{"d_model": 192, "d_shared_expert": 0, "balance_bias": false, "init_std_router": 0.0208, "head_dim": 96, "positions": "rope", "rope_base": 63100.0, "optimizer": "adamw", "beta2": 0.99, "lr_head": 0.01, "decay_fraction": 0.95, "doc_mask": true, "dataset": "wikipedia_en"}
Below are experts of layer 6 (counted from 0) of a mixture-of-experts language model. Rows are named router (the router's row for the expert), gate (a neuron's input weights, with its number), up (a neuron's input weights, with its number) and show model dimensions 144-191. Each number is 128 + 32 x the weight over its row's rms, rounded and kept within 0 to 255.
Before each expert's rows: a language model's description of what the expert responds to. This comes from a sample of Wikipedia text that the model never trained on.

# expert 24
Mid-word name pieces
router [116 155 114  91 165 109  89  94 171 117 156 175 122 174 109 113 113 173 108 158 166  95 137 136 152 148 101 144 171 150 196 184  54  82 176  89 104  74  98 115 175  95 161  95 116 157 194 133]
gate0 [ 79 136 105 169 137  90 128 154 169 107 110 152 128 111 137 111 144 146 182  67 144 144  83 110 105 156 134 131  97 104 121  95 119 146 106 112 145 124 208  71 134  77 121 141 153 104 148 179]
up0 [134 154 191 105  90 115 102 194 133 103 134  94 102 137  91 126 108 107 147 147 169 107  91 160 182 140 138 184 193  86 107  68 116 135 146 119  89 120 120 155 159 170 122 163  82 105 109 143]
gate1 [194 136 152 126 148 146 113 169 138 181 174 168 185 111 103 150  95 175 142 189 161 129 142 118 134 171 102 129  91 106 119  85 102 103 102  67 115 164 132  99 115 147 118  90 152 150 102 175]
up1 [113 128  68 140 106  61 204 177 119  69 135 105  98  86  89 115 156 103 185  99  95 144 141 104 185 129 113  87 163 133 136 150 113 146  97 145  89 113 150 198 172  71 133  96 125 118 154 130]
gate2 [143 101  60 131 120 144  99 135 142 118 146 112 170 178 115 113 192 158 182  72 124 110 134 127 160 133 110 126 144 175 170 136  95 107 204 132 126 166 176 115 111 123 155 156 139 113 149 110]
up2 [165  91 107 152 112 134 173 144 106  87 126 161  90  76 110 110 115 119 128 118 118 164  19 106 104 127 118 182 106 119  99 142 167 171 132 165 137 125 169 110 108 170 107 109 153 125 140 149]
gate3 [163 186 178 129 134 101 106 158 133 100 156 155 163 110 115 129  86 158 102 142 106 130 110  82 176  88 116 112 111 171 161 144  72 122  84 120 129 135 149 148 113 131 154 115  51 125 143 133]
up3 [130  92 134 133 106 101 122 139  49 118 154 116 132 132 148 126 156 121  99 190 108  99  86 110 141  94 111 128 121  54 187 166 157 167 173  88 120 103  93 163 102  94 160 110  86 135 125 137]
gate4 [209 175 129 161  90  97  86 142 167 145 117 130 126 108 187 135 121 145 149 162  88 113 115 143 123  84 188 129 177 143 141 186  74 104 105  90 135 117  96 173 184 163 135 139  89 139 169 143]
up4 [130 146 181 106 153 128 113  69 148 139 105 108  87  83 107 162 164 132 188 126 151 103 146 110 103 119 136 128 151 108 106 199 122 143 136  77  98  63 105 148  73 126 156 155  91 145 137 171]
gate5 [185 111 134 106 180  60 100 140  79 111 183 205 173 134 162 142 128 130 148  86 165 144  39 141 144 104 126 102 165 154 183 101 104 105 135 134 101 151 162 118 159 150  73 183  81 126 114 163]
up5 [100 135 115 177 150 136 108 128  83 107 135 139 134 114 126 146 158  91 178 113 149 152 108 190 124  77 108 142 123 165 174 155 107 126 163 178 114 146 117 146 129 130  96 191 159 119 116 141]
gate6 [103 129 159 145 117 141 120 133 133  90 126  84 119 104 110 147 158 120 153 109 112  81 113 121 100 149 128 109 119 135 146 134 142 100 173 128 109 176 145 137 185 151 117 102  92 137 121 126]
up6 [101 119 101 170 135 149 104 122 121  97 115 101 128 134 202 120 125 171 127  92  81 111 156 150 135 148 112 104 169 156 138 140 115 114 151  96 117 134 138 143 185 158 117 148 119 118 108 166]
gate7 [103 147 113  71 167 151 141 207 153 104 154 173  59 125 118 134  75 166 125 114 142 115 105 139 109 153 113 183 157  40 138 156 155 132 147 121 118 190 125 160 133 127 147 127 116 176 100 114]
up7 [142 124 168 131 152 152 138 155 193  77 130 148 118 158  75 105 119 110 124 116 111 112 126 129 135 127  72 147 143 127 145 160 157  83  83 138  89 165 112 187 109 153 112 117 113 156 131 161]
gate8 [ 69  93 181 103 135  93  78 152  98 188  54 122 166 110  74  98 177 148 102 138 122 123 117 107 136 157  95 164 117 155 153 142 108 168 109 127 160 133 114 102 147 146 165 139 202 161 161  89]
up8 [ 96 121 128  99 140 148 126  92 118 137 153  86 160 122 135 107  75 143 115 135 151 121  68  92 152 140 142  81 183 123 144 178 116 130 133 154  61 173 140  92  70 129 105 140  92 189 157  93]
gate9 [111 121 140 159  76  94 172 118  84 170 124  62 159 130 112 122 101 167 116 116 116 164 171 162 139 111 128 147 206 109 133 160 172  99  67 210  93  99  75 129 160 101 186 130 109 115 180 165]
up9 [168 153 130 151 151  97 178 145 104  93 175  96 132 142 111 169 148 187  73 127 148  94 187 158  86 123 144  92 169 153 182 151 122 110 122 199  97  83 111 134 125 132 214 134 103 117 123 125]

# expert 7
Mid-word syllable fragments
router [149 122  78 152 150  94  70 137 120 117 171 183 149 152 107 131  65 155 111 109 165  89  48 177  91 149 140 112 165  94 118 148 100 116 137  87  59 146 180 157 181 179  93 133 113 156 106 141]
gate0 [189 186 146 162 173 132 124 168 102 148 123 146 147  66 179 142 108 106  83 135 148 108  93 100 137  65 108 119 163 122 127 185 163 160 126 122 114 192 133 124  68  88 120 197 137  94 132 104]
up0 [106  74 113 143 109 116 137 107 100 153  96  69 108 118 160 118 168 105 134 107  95 134 138 124 139 147 127 222  88 188 143 102 202 133 124 183 181 105  92  95 111 113  84  65 139 125 164 133]
gate1 [135 158  96 146 124 109 159  55 144 117 139 184 108 133 144 163 163 157 109 129 105 148  76 107 111  95 101  97 117 134 177 131 134 173 109 147 100 126 119 187 101 193 145 100 115 136 155  67]
up1 [ 80 146 142 176 101 136 118 142 174 145 106 134 195 116 170 133 163 111  66 171  57 140 147 168 117 143 144 167  35 201 174 114  90 172 157 125 135 117  97 165 153 129  90 134 161 109  85 114]
gate2 [ 66 104 156 135  93  78 122 149 178  93  66 126 112  78 154 119 134  97 121  47 106 159  88 115  92 124 124 132 182  71  51 139 111 140  58 196 101 158 100 131 139 154 138 116 125  64 168 214]
up2 [ 71 118 136  93 105  74 163  90 143 165  90 142  97 104 152 189 114  97 102  64 154 130  85 163  73  82 137 100 126 106 125 143 125 145 109 130  91 124 156 180 155 114 144  38  67 173 165 151]
gate3 [136 157 162 161  80 132 180 144 187 106 115 116 207 156 106  81 124 107 136 105 146 103 109 127 113 147 105 139 118 140 206 150 126 130 127 138  97 157 152 151 132 135 104 125  88 176 101  78]
up3 [ 69  55  95 124  88 151  85 145 117  87  89 107 126 136 150 124 158 139  94 117 142 123 150 150 130 126 150 197 118 181  22 132 114 110 137 159 139 161  53 127 144 112 111 141 133  56 161 167]
gate4 [108 101 163 139  87 136 101 108 138  82 126  89  91  83  86 169 189 167 105 135 100 161  92 143 181 131 150 132 177 118  89 112 173 140 166 133 117 117 134 106 107 143  87 122  49 164 112 108]
up4 [121  95 145 170  99 157 145 154  82 157 122  81 191 141 139 158 116 159 118  63 110 166 107 139 111 197 141  92  85 158  82 153 121  60 144 118 115 132 130 157 114 138 123 171 131 147  84 182]
gate5 [108 174  96 171 102  94 110  97 153 177 159  88  61  75 182 108 145 145 160 139  84 188 111 134 127 166 134 119  72 160 156 113 142 101 108 158 156 124 104 140  86 160 159 163 178  81 212 156]
up5 [137 146 101 106  60 123 137 123 136 185 108 123 110 139 170 143 136 141  62 156 106 140 143 113 125 142 147 147 105 138 134 156 166  91 171  95 154 165  48 153  98 140 153 150 114 125  89 198]
gate6 [158 152 109 130 127  60  88 168 155 117 158 109 100 135 107  86 159 127 126 132  92 128 109 166 115 138 129 138 150  98 167 136 108 134 170  82 115  73 111 135 161 101 101  84 195 163 127  56]
up6 [160 123 115 160 152 222 108 170 145 114  80 119 167 131 138 142 100 139 148 116 136 163 139  62 189 162 141 144 117 188  82 186 150 101 129  95  89 133 102 152 146  82 130 113 115  99 125 142]
gate7 [178 120 153  95 146 155 114  48  58 136 124 137  93 122 143 142  59 148 179 147  92 103  93 112  97 101 155 207 152 139 100 121 146 110 161 123 105 147  91 145 144 118  46 130  86 125  97 124]
up7 [102 211 146 160 143 100 106 109 166  77 119 104 126 158  95 130  97 122  93 136 166  82 104 168  99 110 112 178 104  99  83 148 199 154 100  78 116 123 123 133  93 162  99 121 121 155 147 105]
gate8 [ 92 194  92 180 146 115 110 137  60 104 127 159  59 110 170 139  74 122 145 114  78 166 103 128 146 162  86  93  95  61 142 119 136  95 116 169 125 101 166  94 166 127  40 181 105 139 159 109]
up8 [128  92 166 156  87 125 161 148 161 144 142 100 179  89 131 118 169 129 116 125 169 127 144 146 148  90 147 168 178 108 118 164 177 189 125 141 144 141 129  95  85 128 137 133 114 135 145 149]
gate9 [187 164 146 137 139 119 144  89 105  97 113  86 181 119 100 106 151 112  71  91 138 111 157 173 120 142 132 114 160 143 202 152 117 150  84 114 153 157 163 161 119 118 123  80  78 142 135 108]
up9 [126 119  88 202  81 146 107  88 194 172 157 144 145 104 144 149 147 106 106 162 108 165 186 124 129 107  74 119  45  65  72 141 163 130 162  72  96 121 141  85  95  88 121 193 196 106 114 143]

# expert 53
Building and word endings
router [172 146 154 105 171 168 131 111  93 153 115  74 153 141 101 133  62 152 117 121 146 148 158  93 160 122 151  96 107 121 138 127 119 133 180 142 147  99 130 154 105 153 166 161 113 156 142  80]
gate0 [140 187 190 129 167 188  84 116 131  81 108 106 101 112  76 124 119 156 179  86 125 171 110 100 146 159 144 181 145 109 123 140 131 150 185 122 118 109  95  45  88 134 104 187 162 143 172 119]
up0 [191 164 192 121 151 122 154  98  96 150  84 131 103 165 155 120  93 150 209  66 117 190 129  78  99 122 151 159 141 105 130 165 119 122 137  76 110 109  83 108  82  96 120 120 151 142 162 133]
gate1 [149 101 124 115 123  85  79  91 168 116 134 152 189 178  66 170 100 153 131 110 154 153 149 153  97 103 171  87 155 111 159 178 141 100 129  84 113 105  94 120 166 120 138 112 135 108 169  99]
up1 [102 129 104 215 144 176 114  89 127  95  69  95  63 161 101 157  78 102 156 139 116 119 135 113 133 174 138  72 147 131 164 147 113  98  98 126 179 134 137  74 174  91  96 110 115 111 142 126]
gate2 [122 188 101 148 161 158  91  83 157  89 132 149  80 166 119 158 120 159 108 141 124 113  79 146 127  87 138 100 139 148  94 145 139  95 151 177 149 112 113 104 132 194 135 169 121  90  87 123]
up2 [116 125 146  69  91 104  95  83 139 117 123 119  57 126 111 184 103 100 126 115 138 163  77 133 147 122 148 118  87 162 165 145  95 111  74 149 163 131  95 114 126 178 118 162  69 163  77 123]
gate3 [150 156 118 124 196  88  90 197 141 104 126  48 205 121 135 179 142 110 159 181 156 112 112  95 129 166 111 167  70  86 159 173 137 146 111 114 109 120 146 130 117  81 174 137 139 139 128 156]
up3 [ 88  89 162 117 116 114 116 140 123 106 108 136 153 163 105 114  51  94 112 148 131 127 187 144  91 132 112 172 100  72 109 101 125 114 115 105 169 102 137 162 117 150 151 135  71 177 118 144]
gate4 [109 138  99 127 115  80 104 123  63 164 135 132 172 146 154 172  94 146 160  98 172 191 123 184 131 158 135 101 115 153 129 122 152 159 164 138 106 104 129 118 153 150 128 166 142  89 120 141]
up4 [165  97 146 126 152 117  98  78  87 134 116  76 127 170 162 170  91 181 119 136 165 223  94  81 139  89 125  81 105 183 124 129 125 132 148 124  91  77  88 168 153 176 138 131 115 119 147 135]
gate5 [108 129 117 103 141 137 147  80 166 113 134 101  86 131  98 123 180 114 132 131  85  95  90  89 167 126 180  73 165  79  86 172  89 148 176  79  57 110 138 117 153 191 144 182 133 122 158 144]
up5 [125 165 179  90 122 154 105 125 125 164 133 117 200 108 127 160 110 168  58 137 121 179 139  75 179  72 178 114 131  77 105 120  77 184 165  79  66 118 112 104 104 199 122 128  85  81 160 141]
gate6 [117 140 164 121  32 173 143 134 162 107  97 137 160 117 146 141  84 193 143 117 145 137 188 131 135 134 194 135 155 128 161  93 100 126 175 104 114 126  76 119 105 125 139 100 136  96 146  93]
up6 [102 101 202 102 176 148 145 138 130 118  88 168 163  75 143 135 158 159 105 150 103 120 138 140  94 125 174 101 151  75 173 123  95  95  80 144 120 136 114 118 131 143 159 159  54 147 127 144]
gate7 [ 62 176 115 140  93 117 105  82 121 175 154 132 173 156 133  92  89 108 159  79  99 131  89 113 141 122 141 156 173 244 145 154 102 139 119 131  89 133 102 131 161 159 135 155 138  91  95 133]
up7 [128 111 154 155 153 148 112 153  77  95  91 139  78 113  86 134 170 145 112 235 133 134 149 163 127 167 147 113 145  82  74 142 165 120 108 139 154 152 178 107 105 114 132 131  98 127 106 170]
gate8 [161 178 140 144 112 134 182 171  89  87 107  97  87 150  77 143 148 129 168 141  87 149 107  87 120 149 188 155  79 103 114 136 126 103 157 122  99 163 151 105  73  94 127 167 153 100 144 184]
up8 [158 164 166 139 184 174  83 153 110 129 166 129 114 172 101  94 151 139 134 140  93 118  99  68 113 128 191  90 106  95 175  78 123 107 144 123 101 121 110 147 160 154  99  87 132 113 157 116]
gate9 [142 185 215 174 114 147 140 114 124 134  72 127 143 130  86 148  83  85 133  54 131 150 174  99  74 140 153 123 107 140 144 143 135 141 107 143  73 116 151 132 102 213 128 112 145 160 168 112]
up9 [126 109 119  57 100 179 168 126 142 166 157  51 101 155  89 150  92 128  51 100 102 161 171 105 108  84 118 141 154 115 124  79 134 144 153 189 168  77  67 152 108 129 197 139 118 161 150 188]